From a checkpoint of a small mixture-of-experts model trained on Wikipedia.
Training: a variant of Muon for the experts, 302M tokens.
Below are experts of layer 3 (counted from 0) of a mixture-of-experts language model. Rows are named router (the router's row for the expert), up (a neuron's input weights, with its number), down (a neuron's output weights, with its number) and show model dimensions 0-95. Each number is 50 + 10 x the weight over its row's rms, rounded and kept within 0 to 99.
Before each expert's rows: a language model's description of what the expert responds to; "gets" lists some tokens that make up at least twice as much of what it gets as of all text. This comes from a sample of Wikipedia text that the model never trained on. Tokens count by the router's weight.

# expert 59
Space or sign token before numbers in table cells and lists, such as standings figures, +/− goal differences, and vote counts.
gets: " ", " +", " −", " ·", " -", " x"
router:56 45 64 51 38 51 50 49 51 42 39 49 65 35 46 56 47 53 60 38 39 48 52 40 58 65 52 65 43 54 44 47 79 44 65 37 71 33 58 46 72 49 50 59 45 44 35 41 47 37 66 61 39 42 45 55 28 52 56 43 45 45 47 52 58 61 54 57 41 52 65 56 46 69 52 56 40 58 41 39 61 56 69 52 54 35 62 66 38 56 39 64 42 65 58 54
up0:57 47 38 39 41 46 50 61 57 55 46 44 60 50 55 50 57 28 56 31 36 62 56 59 56 40 66 55 64 30 43 57 54 50 56 63 50 43 55 37 72 47 64 28 46 58 50 53 41 55 48 53 36 53 35 43 48 47 35 49 48 44 34 57 34 41 50 50 38 62 52 59 68 57 51 45 31 44 43 44 53 64 44 54 64 61 57 52 56 44 62 57 45 60 60 83
down0:46 58 61 49 47 47 60 50 35 51 48 54 50 56 57 44 58 52 74 42 51 51 62 49 64 58 55 45 36 53 41 40 43 51 58 41 48 52 51 61 49 50 44 28 68 58 49 50 53 54 47 37 61 44 53 41 35 60 55 64 54 39 46 57 43 53 53 53 54 44 46 48 61 40 63 52 53 62 30 63 75 47 52 47 24 41 59 35 50 49 58 39 49 25 51 50
up1:19 43 62 55 44 73 37 64 50 40 45 41 64 51 65 46 50 57 39 59 40 55 56 54 29 49 46 46 50 51 54 36 56 37 35 59 55 66 36 38 50 38 35 58 48 42 40 47 39 54 58 67 44 56 58 54 40 60 66 45 46 57 50 53 71 50 45 53 43 56 52 37 44 50 38 43 53 53 45 53 31 43 55 56 48 41 57 56 60 40 45 70 50 53 51 52
down1:39 33 59 54 50 61 75 36 49 54 60 61 44 42 58 66 34 41 41 46 61 46 73 49 64 60 48 52 71 56 42 52 48 42 66 68 54 41 64 62 62 59 43 47 71 45 72 42 56 43 52 48 42 60 42 57 49 51 58 55 43 77 52 42 50 44 49 46 39 53 40 49 62 50 49 47 55 35 43 57 66 39 41 48 53 60 55 48 45 65 36 37 47 48 57 51
up2:49 51 53 50 66 56 40 48 49 41 42 48 66 48 36 39 46 44 40 56 56 36 61 41 45 41 52 29 45 54 59 48 50 46 59 44 47 65 39 45 59 32 49 52 57 45 50 41 48 48 62 55 51 34 63 48 52 59 62 48 49 51 61 49 44 36 41 67 43 40 33 62 33 68 48 55 32 62 44 49 48 61 52 44 67 55 50 38 58 50 50 69 47 56 41 43
down2:50 58 41 49 47 42 48 39 54 48 38 64 41 46 63 62 36 48 34 39 42 58 35 57 41 53 53 47 55 44 56 40 78 50 55 62 48 61 52 51 50 48 56 56 52 50 48 59 38 39 61 46 72 40 48 49 35 42 28 44 53 59 33 63 40 48 54 44 47 51 57 44 52 40 42 47 51 53 55 45 38 46 47 33 69 49 49 33 51 63 35 55 45 38 28 61
up3:44 37 54 43 50 49 56 55 58 63 40 42 60 62 57 36 44 30 62 82 69 45 50 61 42 51 29 46 49 26 54 76 39 51 33 48 63 50 63 38 43 69 32 50 44 61 59 65 55 36 49 54 57 54 57 51 44 61 68 45 58 56 52 36 44 66 52 42 28 49 57 29 62 59 62 62 56 58 41 59 54 55 34 34 56 61 40 53 49 62 52 45 54 41 38 57
down3:37 55 26 59 59 73 64 44 36 59 53 52 50 50 58 59 59 38 42 58 57 54 55 47 62 45 37 32 48 71 49 57 48 62 35 61 78 67 62 47 56 36 53 65 43 49 38 39 57 46 34 30 33 56 54 57 60 47 60 42 41 55 46 49 61 54 61 55 41 58 65 65 44 48 47 64 55 55 47 43 54 35 46 43 41 52 34 45 48 48 54 68 50 51 58 41
up4:54 54 54 49 52 50 44 55 32 55 46 56 57 36 26 63 54 53 35 58 57 53 60 57 57 51 59 55 51 60 41 43 43 45 56 58 52 61 32 48 47 58 33 60 41 48 67 57 67 52 44 53 45 46 38 55 52 57 64 62 40 60 49 29 55 71 46 38 33 62 47 55 45 55 44 51 46 57 59 52 37 60 44 54 52 33 57 43 49 61 53 33 52 53 59 65
down4:46 46 43 70 42 50 71 50 70 60 54 46 41 46 49 47 33 48 45 45 68 73 62 50 36 56 39 57 34 47 52 52 64 62 47 57 40 50 53 33 46 42 52 25 54 44 66 52 45 65 57 57 35 60 54 38 47 32 45 50 76 48 36 45 64 52 48 55 70 43 61 61 47 41 32 38 47 42 60 42 45 37 70 49 52 54 54 38 44 49 48 43 26 57 33 55
up5:51 52 61 51 50 55 54 41 60 51 51 36 44 62 56 28 67 32 47 55 35 35 72 51 44 55 36 57 44 44 52 47 60 46 50 40 41 62 57 44 42 47 56 33 55 58 44 65 53 42 47 61 51 40 59 56 36 37 37 56 43 41 58 45 52 52 53 70 47 70 70 59 69 42 63 43 46 47 51 30 44 48 51 26 51 42 51 57 39 40 41 42 50 44 76 60
down5:39 58 42 49 50 64 40 32 34 62 52 39 69 55 61 45 46 46 46 58 46 64 35 40 51 40 55 38 58 68 41 34 49 47 52 52 37 48 41 56 63 47 63 56 56 53 59 48 60 32 32 48 59 59 54 64 46 51 63 47 46 51 48 69 59 42 66 53 52 43 53 52 49 67 41 62 44 42 32 41 47 47 40 38 51 36 70 59 42 54 60 54 47 61 31 41
up6:61 48 40 30 50 72 57 44 62 62 47 57 56 70 50 51 43 45 48 62 52 40 57 67 55 58 35 60 29 40 39 54 34 62 60 54 54 56 55 70 53 53 56 30 33 49 45 62 44 43 46 57 43 54 49 39 63 57 43 48 36 56 53 48 57 42 47 40 51 72 49 59 48 55 64 59 58 63 36 55 45 37 58 51 50 66 55 45 45 55 40 44 35 61 60 52
down6:50 37 65 38 52 51 49 51 49 49 62 26 61 44 48 28 42 52 51 49 57 60 51 46 58 40 56 41 47 67 61 46 32 50 40 66 66 66 65 56 23 49 43 38 52 59 47 46 71 51 52 44 52 56 51 35 45 44 60 55 63 49 57 62 45 53 45 50 37 52 44 52 56 66 42 61 56 69 57 37 56 44 62 71 40 49 43 41 56 52 66 60 48 42 40 55
up7:41 49 56 38 40 62 46 56 39 60 49 39 52 49 43 50 55 65 44 64 35 63 62 52 41 52 56 70 45 46 52 45 40 64 54 53 58 61 36 40 61 37 45 46 40 64 47 35 44 60 41 74 34 29 56 43 61 43 65 51 42 45 56 54 35 36 43 48 51 40 27 45 72 62 69 55 38 59 42 53 54 50 57 39 50 54 44 64 40 44 55 26 39 47 43 39
down7:58 51 52 60 65 46 60 46 66 45 41 52 44 54 58 46 29 65 38 54 53 45 49 33 58 53 60 55 54 41 34 67 65 34 41 43 57 44 41 36 61 52 43 50 46 51 41 36 54 53 38 54 42 57 58 55 44 57 41 70 58 42 71 50 53 32 40 44 47 54 55 53 56 49 55 61 67 35 63 43 45 53 38 69 57 66 41 61 54 62 38 71 58 41 47 56
up8:57 66 54 51 45 37 33 34 49 64 47 53 59 62 47 45 39 60 42 46 57 39 67 45 34 48 52 40 46 42 63 31 51 43 52 56 42 34 52 41 53 45 66 55 41 34 65 73 66 50 55 44 49 44 54 48 46 59 56 50 46 38 55 26 56 63 59 52 47 53 56 53 60 47 45 35 57 60 44 46 65 57 50 50 34 56 35 69 42 47 49 54 61 47 56 62
down8:50 49 64 57 58 33 53 33 57 61 49 60 63 41 37 44 52 62 63 66 57 47 44 49 39 44 44 43 46 59 66 36 42 57 53 55 44 70 67 52 55 45 51 54 55 51 64 54 51 45 54 54 30 72 28 33 46 71 44 54 57 52 38 44 47 37 55 56 45 53 44 50 52 39 44 38 52 48 56 55 66 54 56 20 64 46 50 55 28 55 29 58 48 52 34 62
up9:44 45 36 45 53 49 58 53 45 62 59 63 64 52 50 44 59 57 59 49 44 50 63 60 36 32 30 53 42 55 57 46 51 41 34 55 56 35 30 64 43 59 67 47 56 54 45 57 48 54 45 41 49 66 59 52 64 41 23 55 52 48 29 41 43 55 42 57 60 30 65 69 35 44 36 50 49 57 30 47 58 52 52 41 68 45 56 44 59 51 43 57 46 43 44 46
down9:32 63 55 58 60 56 47 40 42 37 55 62 42 57 57 54 44 49 63 56 64 74 51 56 38 54 48 27 46 57 46 37 21 69 39 64 47 43 36 32 56 55 51 55 56 56 63 44 41 61 62 32 42 36 57 60 26 43 48 55 62 57 55 44 44 66 50 56 44 47 43 32 57 70 54 44 60 59 51 48 60 27 57 31 49 44 51 50 53 53 52 37 44 55 54 67
up10:40 39 42 60 54 61 65 53 56 47 62 63 58 43 27 43 46 53 58 61 63 44 35 49 35 55 41 53 44 36 47 51 45 52 41 46 47 53 77 52 71 43 76 44 44 41 52 44 64 41 55 42 43 50 50 61 51 45 55 62 67 56 36 36 45 51 70 74 40 57 44 55 39 31 60 49 60 51 60 63 50 63 66 55 39 55 51 51 62 59 58 60 53 37 56 43
down10:50 49 49 59 60 46 50 59 44 62 32 53 44 55 59 58 55 31 65 25 45 39 61 40 37 51 62 33 64 38 51 54 46 69 59 44 45 51 45 45 54 36 53 60 61 39 61 51 47 41 38 44 63 46 52 45 42 66 62 48 41 35 41 55 50 60 34 55 61 49 57 38 41 42 71 39 44 48 34 59 45 63 48 48 53 57 68 54 37 44 29 63 45 57 28 60

# expert 48
Closing quotation marks and commas after song, album, film or episode titles, especially in track-listing tables like "Still the One".
gets: ",", "\"", " album", " film", "\",", ")"
router:40 47 36 65 46 48 36 45 43 68 50 54 57 48 35 56 46 31 44 50 58 58 47 50 62 66 42 51 56 58 55 52 48 41 69 40 49 51 63 62 44 51 52 51 52 62 60 56 48 60 51 51 48 55 43 47 42 61 35 43 43 31 54 30 30 55 53 45 56 38 58 61 60 64 51 49 69 36 41 45 62 47 56 64 56 34 39 50 54 58 43 58 45 57 51 65
up0:42 43 52 28 59 60 59 64 52 57 62 44 49 55 52 64 48 49 40 39 70 58 53 46 42 29 33 54 49 59 53 63 48 47 56 55 49 64 58 50 55 45 42 60 69 55 69 45 47 57 74 47 52 37 66 49 34 59 56 39 51 36 25 54 50 47 32 34 56 56 35 62 58 53 48 54 39 42 67 53 71 35 46 38 33 53 59 52 60 53 41 65 56 63 47 43
down0:47 61 38 56 44 43 43 50 42 44 52 40 55 61 36 53 43 52 51 53 53 43 56 62 48 50 57 51 53 58 44 38 44 53 53 53 63 37 36 75 47 59 48 44 43 47 52 53 41 82 53 60 63 63 32 43 53 64 52 51 54 58 47 61 65 71 51 54 38 53 56 62 66 53 34 57 38 57 29 51 27 64 54 43 61 46 34 44 51 38 64 68 56 44 49 50
up1:50 54 29 40 35 48 41 56 48 42 45 59 62 37 43 47 57 53 59 43 67 40 64 47 69 50 65 51 67 49 45 62 60 52 81 49 59 42 65 46 47 40 53 66 45 54 37 56 48 42 44 55 61 48 46 38 28 61 63 77 53 65 30 45 48 41 52 39 47 45 38 49 43 42 44 54 69 54 57 48 35 59 40 54 62 48 46 57 36 54 29 63 63 47 47 48
down1:34 41 28 50 56 60 51 60 28 57 56 41 31 72 56 28 47 59 65 40 56 57 46 61 46 39 62 44 47 49 47 37 43 41 40 54 62 53 63 49 47 62 70 31 45 47 60 32 50 26 50 55 40 43 44 60 54 49 54 46 35 39 46 49 56 45 57 49 45 40 42 56 63 64 61 46 46 45 48 57 49 46 50 54 69 57 69 49 47 52 45 56 51 35 58 26
up2:52 47 50 48 44 29 56 57 63 42 43 64 56 28 45 41 37 48 65 59 55 53 48 67 52 55 78 44 53 51 35 50 64 57 43 57 58 43 53 57 50 53 67 56 46 49 54 46 41 50 39 43 47 50 54 45 50 68 46 40 50 38 55 43 40 49 49 65 48 49 43 47 55 49 50 66 43 42 35 41 49 38 56 45 55 56 40 45 55 55 51 55 47 41 40 52
down2:66 57 63 45 70 55 50 64 72 59 60 47 67 72 57 44 43 45 48 52 45 43 52 55 50 58 42 43 49 43 43 46 51 44 41 57 48 41 57 51 55 57 46 53 46 40 35 44 29 39 38 69 42 45 62 59 55 29 34 45 45 67 44 59 56 61 52 51 55 58 45 37 45 57 54 61 66 59 39 39 45 46 40 67 55 56 47 59 48 46 65 54 38 70 51 40
up3:41 51 43 47 46 49 61 42 46 32 50 51 78 53 44 43 27 60 60 44 45 71 45 38 69 60 61 46 49 48 36 67 35 41 58 39 51 69 49 39 56 51 72 54 40 48 51 54 29 49 59 59 53 64 74 37 66 47 44 47 45 51 45 62 78 65 42 52 49 31 50 43 62 46 45 49 60 51 56 29 46 60 34 60 56 47 51 50 61 69 58 62 43 55 55 62
down3:46 58 35 61 31 41 49 61 48 48 52 58 39 61 84 43 59 28 60 42 46 61 48 52 26 59 51 42 47 56 36 39 42 42 37 62 43 61 36 63 46 39 55 36 47 39 58 46 49 49 63 45 54 39 40 56 40 56 55 63 54 66 63 49 48 61 60 44 34 56 49 41 58 37 52 40 45 60 32 48 40 57 58 52 53 67 48 59 51 45 38 51 55 49 48 20
up4:32 32 52 45 59 57 40 44 46 49 56 58 57 50 50 42 27 33 46 50 60 44 49 37 59 50 47 59 48 44 55 65 35 57 55 57 48 40 75 64 48 62 50 40 50 39 45 47 45 46 54 49 50 52 63 38 71 58 57 32 56 46 38 36 43 44 54 58 45 44 43 57 52 50 50 53 45 34 49 50 49 48 54 70 51 70 45 64 46 39 63 35 62 52 49 50
down4:43 34 67 37 49 39 52 44 37 57 59 61 43 73 60 39 46 28 49 44 37 48 64 50 46 57 56 55 42 63 64 48 49 40 51 61 34 46 44 36 72 45 41 38 38 55 46 54 45 58 48 45 27 52 44 54 43 49 50 66 55 49 57 56 47 51 57 36 41 53 38 68 47 44 43 51 46 56 58 51 42 41 46 46 49 54 34 38 35 44 44 61 55 62 35 47
up5:55 54 43 40 46 57 34 50 61 46 67 54 42 53 49 55 55 53 35 50 43 40 46 57 38 58 57 60 40 52 51 50 51 40 52 55 51 44 48 56 56 59 47 50 35 37 50 53 51 46 68 50 46 39 55 36 58 45 52 56 55 50 41 45 34 51 51 56 43 40 39 49 39 47 56 57 52 46 23 46 50 55 44 31 43 57 37 53 51 39 73 52 46 65 44 59
down5:54 57 52 59 59 68 53 30 35 57 62 48 65 48 37 60 42 47 56 33 33 54 35 39 49 19 50 55 59 50 44 54 50 66 40 48 45 43 46 59 31 34 39 52 55 24 45 69 43 50 45 65 53 50 49 50 53 44 38 35 39 29 60 31 35 48 39 45 32 36 35 53 47 55 45 39 77 54 62 43 67 54 53 56 55 57 45 51 47 43 53 56 50 55 40 45
up6:48 40 53 55 47 69 42 47 47 63 33 56 53 42 42 49 50 55 36 58 48 63 59 45 58 52 52 53 60 51 51 54 64 60 61 59 54 53 50 41 44 43 35 54 73 54 30 54 54 52 64 53 51 51 55 54 55 41 34 34 60 50 40 53 45 29 46 36 57 42 47 47 64 51 51 64 55 47 53 68 57 65 43 38 65 50 35 65 34 64 42 58 58 38 43 58
down6:51 61 46 43 60 40 60 63 41 42 50 55 52 44 61 40 45 45 59 52 50 46 50 40 56 52 58 45 37 46 33 69 70 45 52 49 59 43 48 56 50 49 41 35 59 34 42 56 52 56 61 57 54 59 31 63 41 38 57 61 54 33 25 40 53 64 59 29 54 60 55 42 43 41 47 44 54 49 47 53 48 49 36 41 48 56 49 27 56 44 51 33 59 40 52 54
up7:47 59 53 38 42 52 55 50 71 69 40 46 43 50 44 74 47 64 33 58 45 33 41 65 46 55 41 63 33 56 63 46 46 52 72 76 52 35 55 46 55 51 54 63 50 59 42 46 47 37 38 43 56 54 54 59 47 62 57 48 53 68 61 47 57 76 30 51 46 51 37 52 48 39 46 39 63 53 52 35 57 51 47 48 41 39 61 32 58 60 56 61 43 41 46 41
down7:46 49 49 52 53 56 63 35 48 51 37 59 44 49 63 54 48 51 57 45 62 47 55 40 69 42 44 44 59 63 25 54 42 64 50 64 42 48 55 47 48 57 72 50 55 57 55 68 54 65 52 46 53 68 44 44 64 42 45 39 56 49 42 46 35 42 56 43 36 54 43 61 49 38 54 41 45 43 51 52 46 63 59 38 41 51 47 56 45 50 37 46 55 54 50 42
up8:40 51 48 58 65 56 67 58 39 38 41 32 51 61 59 40 44 69 45 60 38 54 59 33 42 47 48 27 49 57 35 45 60 37 64 31 65 50 67 61 56 58 57 51 59 53 46 46 38 69 59 55 45 40 58 39 65 56 34 41 47 56 42 56 44 62 76 38 57 33 33 59 70 52 51 53 58 50 43 40 44 45 57 23 56 39 43 55 64 46 58 38 57 58 49 63
down8:43 54 47 64 53 45 48 48 40 44 31 45 52 36 47 65 48 46 52 44 63 45 58 50 50 69 60 66 39 63 40 45 61 43 49 53 59 39 50 46 46 54 50 47 54 48 42 49 57 58 41 61 57 49 43 36 27 39 54 47 48 52 60 39 48 50 47 50 53 36 55 62 67 46 52 36 51 49 50 47 46 57 35 57 49 45 50 33 62 55 38 40 45 51 51 27
up9:39 42 48 57 51 56 45 60 43 42 48 63 59 67 43 48 47 50 54 54 47 63 52 56 67 55 54 56 53 54 60 54 36 47 64 53 51 61 52 46 43 35 47 37 45 49 53 37 54 47 41 50 52 65 49 65 40 50 31 50 32 39 41 64 47 42 47 36 58 50 64 32 27 34 58 45 68 63 62 42 59 63 53 51 47 74 47 34 43 50 40 47 46 51 35 61
down9:68 46 52 47 56 61 56 53 75 44 50 57 64 24 52 44 31 46 46 43 51 64 62 59 48 57 54 66 64 62 53 49 62 53 62 59 63 57 51 56 41 65 63 42 44 35 43 39 42 40 50 44 53 59 49 55 41 35 43 54 51 54 77 47 49 55 48 61 35 50 66 61 45 49 74 51 44 38 45 60 49 73 62 65 52 58 42 51 63 61 59 51 56 57 59 48
up10:63 50 39 71 56 63 52 50 43 39 49 50 46 58 64 49 33 55 45 48 71 52 42 50 57 78 53 29 46 65 36 35 53 47 55 41 46 50 62 49 60 48 34 51 44 49 40 50 48 59 64 52 57 52 72 31 49 52 31 51 55 45 47 50 45 38 55 23 57 46 54 64 62 38 61 59 47 35 46 56 33 46 56 60 48 53 54 56 41 55 47 59 33 44 55 75
down10:54 57 44 49 47 31 42 49 56 39 39 63 48 61 45 46 59 49 40 55 58 45 63 54 68 46 56 64 35 51 53 58 45 47 59 44 59 65 48 56 26 51 40 28 48 58 37 43 48 50 40 57 46 44 49 48 57 48 47 56 47 37 52 53 46 50 43 63 25 40 42 34 36 43 53 75 57 60 59 47 40 36 54 65 55 43 45 57 54 50 55 57 51 55 52 49

# expert 2
Commas in running prose, including fused forms like ., ), ", that split clauses, appositives, dates and places (Deadwood, South Dakota).
gets: ",", ".,", ";", "),", "\",", ",\""
router:53 53 47 53 61 62 57 51 32 58 46 62 62 46 50 47 44 42 47 53 51 53 67 56 50 63 49 44 45 46 34 60 39 58 59 48 35 40 68 50 40 65 41 47 42 65 56 32 34 63 65 47 48 57 35 44 46 66 56 65 56 29 62 51 47 60 60 46 59 62 51 60 52 59 52 50 45 59 34 19 66 55 48 47 46 51 58 70 45 48 58 31 45 51 46 44
up0:65 46 49 40 62 40 59 47 55 55 52 32 47 54 39 42 62 39 57 55 40 38 44 38 39 57 66 57 41 51 55 48 49 53 56 58 47 78 49 47 32 42 56 69 40 48 32 56 43 52 59 54 66 50 58 45 41 49 61 41 59 45 58 45 62 72 58 74 41 49 48 60 40 63 42 50 45 45 56 26 50 45 47 42 46 43 65 52 41 70 42 53 51 39 49 43
down0:51 68 70 44 56 59 41 52 28 47 53 58 58 53 62 51 50 59 40 65 53 39 57 55 59 48 51 55 60 38 41 62 50 44 43 45 49 54 51 49 49 48 55 46 43 38 58 54 37 52 61 48 38 51 51 40 53 73 53 51 43 50 32 37 52 48 64 38 55 60 55 59 53 30 51 55 55 58 46 45 41 63 48 43 47 47 63 41 68 55 40 56 46 72 45 68
up1:29 64 48 44 45 24 46 43 55 29 55 59 53 48 48 46 48 49 70 48 60 62 37 43 49 49 48 79 62 51 50 51 35 59 40 46 51 49 53 52 45 59 38 50 32 49 42 50 46 79 42 49 57 43 45 51 44 52 47 41 47 62 68 41 59 47 40 62 53 41 64 54 55 47 43 51 69 64 47 63 44 44 36 47 53 57 52 49 44 66 36 51 53 56 53 47
down1:56 21 45 60 69 49 60 56 60 50 39 61 56 37 56 60 45 56 70 47 42 58 61 45 37 56 59 49 54 60 55 47 59 46 47 69 30 74 54 54 60 22 55 70 54 52 57 50 38 44 55 46 51 45 40 44 56 63 48 63 55 48 54 41 55 51 68 48 61 38 48 44 62 39 26 39 71 36 42 54 63 74 48 42 46 63 43 41 62 46 55 41 61 62 55 52
up2:50 51 48 47 53 46 37 51 60 29 32 51 65 56 27 48 66 46 48 59 68 52 58 56 57 49 53 72 42 41 41 70 60 57 34 56 69 53 53 34 45 51 58 51 36 56 65 60 59 46 69 57 58 38 49 43 50 70 51 46 67 53 52 41 48 42 55 59 52 51 58 47 49 63 46 48 56 46 40 56 54 65 57 45 43 34 41 43 31 44 55 64 51 64 68 40
down2:50 63 61 49 41 60 58 59 27 52 59 49 61 39 52 47 58 65 49 52 62 39 52 47 61 56 43 52 41 26 57 43 52 43 73 52 29 54 59 65 49 45 29 37 34 67 62 47 51 55 42 44 39 53 43 26 47 53 58 44 34 41 65 46 53 58 43 65 61 47 54 45 67 44 37 40 66 49 52 46 49 47 64 51 56 56 56 52 36 53 52 31 53 48 36 65
up3:49 51 45 54 75 48 52 38 43 49 56 43 55 47 40 52 43 38 56 42 49 45 52 44 38 48 46 55 39 52 39 61 45 58 59 52 47 66 39 60 52 40 58 34 69 68 54 49 44 71 50 45 57 44 48 52 45 53 56 38 59 44 59 52 60 42 72 35 50 30 53 41 55 39 48 57 46 25 56 30 45 51 35 48 58 35 37 51 61 69 67 49 60 60 41 33
down3:45 49 53 52 51 56 59 48 59 65 37 46 58 52 56 48 42 66 64 43 59 53 48 43 56 54 65 64 41 60 46 58 62 50 45 44 48 50 46 60 58 66 37 43 43 50 55 67 61 54 58 48 62 32 76 66 57 48 46 47 42 63 69 57 38 45 67 55 67 52 55 49 51 54 55 55 57 70 70 44 48 42 49 61 39 51 42 32 56 40 50 51 37 69 49 62
up4:49 58 38 58 46 53 33 36 34 38 47 45 44 46 68 51 46 48 44 48 35 56 52 58 61 51 30 53 58 38 64 52 49 67 52 38 69 42 56 41 69 45 57 49 54 71 37 46 65 40 32 56 48 42 50 46 64 44 48 48 60 68 50 45 34 28 60 41 48 59 60 64 49 62 39 61 50 49 31 43 29 71 44 61 45 50 50 38 54 48 53 41 64 38 53 38
down4:52 25 60 63 73 26 47 56 49 37 65 48 76 52 51 32 61 53 60 42 65 45 69 53 46 42 65 42 44 73 50 58 30 54 34 59 41 51 46 43 50 47 35 42 68 42 61 35 48 38 46 70 46 46 53 52 68 57 59 33 46 61 61 43 53 48 67 54 54 55 49 52 48 57 51 34 44 61 59 52 56 39 55 48 47 51 46 52 35 60 67 59 32 44 53 50
up5:55 55 54 55 50 54 48 46 45 44 57 38 66 41 49 45 55 41 44 53 53 66 68 47 37 52 50 49 49 34 39 48 37 46 62 48 46 42 44 35 51 45 41 51 43 46 46 60 39 52 39 62 60 45 64 48 52 62 60 39 47 65 63 56 51 49 48 67 53 67 52 41 45 44 53 58 60 67 51 39 52 54 31 54 50 59 59 65 56 50 57 59 45 56 47 40
down5:55 50 41 39 64 47 50 40 51 45 60 65 46 49 62 55 66 62 43 63 50 58 62 44 57 37 50 47 45 41 46 44 55 72 72 47 45 46 37 59 55 51 45 49 36 51 44 43 72 63 43 66 62 51 51 46 36 48 62 20 57 53 57 47 37 32 49 62 47 42 62 35 64 53 41 61 47 54 48 65 40 49 60 57 43 44 73 46 47 66 46 62 44 59 48 54
up6:49 49 44 34 57 59 52 61 53 45 42 57 50 42 45 43 49 56 49 55 69 48 47 52 55 54 59 40 35 24 57 43 68 54 64 55 54 56 54 72 70 60 48 46 49 52 57 40 42 48 39 39 56 47 39 47 55 50 44 31 42 48 28 60 55 53 39 43 61 49 47 41 48 57 45 30 70 49 47 86 31 42 65 59 45 54 51 44 26 49 61 41 56 27 49 37
down6:59 50 56 54 50 48 68 29 46 40 51 70 55 62 32 38 58 60 52 52 54 52 38 65 62 57 46 52 33 58 44 51 43 48 42 47 58 38 45 58 44 53 64 63 43 47 46 41 73 61 64 35 44 38 51 40 57 53 64 49 45 51 62 55 50 50 59 43 41 52 42 62 49 44 54 56 33 65 61 40 38 53 51 76 48 64 55 48 43 52 54 46 41 45 57 52
up7:33 69 54 40 50 73 43 54 45 49 45 46 52 55 47 37 66 57 59 32 53 55 58 44 56 67 43 38 46 60 60 67 60 44 36 45 51 46 48 58 54 60 52 60 40 52 61 36 49 42 43 75 55 56 47 37 55 42 65 46 45 52 50 61 51 50 28 54 71 46 39 59 35 43 68 49 54 47 44 51 51 40 64 48 35 48 48 26 53 80 59 36 47 31 59 35
down7:58 42 37 50 45 55 42 56 61 40 50 46 27 43 57 53 57 41 42 64 53 60 49 44 67 55 52 52 49 62 30 51 38 43 34 55 53 32 54 56 41 65 52 32 57 44 52 61 46 59 49 25 46 50 61 34 48 59 35 56 49 48 48 57 32 49 51 46 43 40 47 47 54 49 35 55 38 47 37 70 42 51 61 48 63 44 50 51 72 37 30 58 36 27 42 60
up8:48 36 61 53 59 36 62 72 61 58 60 52 36 50 37 46 49 50 61 50 34 47 58 48 30 40 48 59 50 55 51 40 25 53 60 64 60 64 31 46 45 55 56 22 39 38 44 45 34 60 37 39 44 52 64 50 50 47 47 57 41 54 52 45 52 59 35 50 45 46 59 40 45 42 46 41 62 48 52 41 50 48 46 38 37 43 51 28 38 62 60 41 41 62 55 56
down8:70 49 55 43 46 42 53 57 78 35 57 49 59 43 58 61 62 51 48 44 52 51 47 63 55 59 38 32 53 36 48 71 57 44 38 40 58 45 49 55 51 43 51 41 40 60 40 59 52 53 56 47 52 53 44 53 41 63 64 43 42 31 45 61 57 40 59 51 60 66 46 65 53 59 39 56 67 52 60 53 48 49 67 60 52 55 53 58 54 62 51 43 34 60 54 40
up9:37 33 58 37 60 49 46 50 52 42 31 55 43 49 30 37 64 58 48 46 33 53 45 50 49 65 45 60 48 50 47 56 53 47 53 41 62 55 35 50 45 70 63 48 66 44 72 48 44 77 57 44 44 58 48 59 43 51 51 26 49 47 57 35 44 50 53 66 52 43 41 43 57 60 41 44 42 42 55 33 48 31 45 58 59 48 55 45 53 59 40 58 46 68 53 50
down9:49 50 63 63 54 46 46 48 28 55 51 47 47 60 59 52 67 33 46 43 52 34 52 54 42 42 50 38 38 43 38 56 56 59 49 47 45 43 53 60 66 49 57 57 58 61 48 57 51 51 38 60 48 29 25 51 59 55 40 74 61 47 47 44 43 54 60 58 63 55 41 54 29 43 42 46 46 48 60 59 62 57 44 56 59 46 48 46 40 40 55 54 33 38 17 42
up10:56 67 50 60 67 60 42 60 43 58 47 49 63 61 48 47 45 52 53 22 45 38 60 72 46 56 57 51 50 30 58 58 43 43 52 43 44 57 48 48 52 59 44 51 43 59 49 60 36 46 43 51 41 47 53 38 48 34 42 54 47 38 57 54 54 49 28 59 29 41 47 71 50 59 53 45 64 48 47 44 79 43 55 31 51 51 42 46 40 42 33 50 51 35 40 40
down10:53 48 59 46 40 67 43 57 42 44 37 49 38 55 56 48 40 60 49 59 39 46 46 55 65 51 56 47 61 54 52 56 50 53 39 41 48 52 38 49 26 78 68 51 60 52 48 64 42 30 50 37 45 56 68 65 47 64 53 41 52 56 47 49 41 63 58 50 46 51 46 67 60 60 56 54 47 51 70 41 59 52 35 74 48 55 76 43 55 43 62 64 41 60 61 57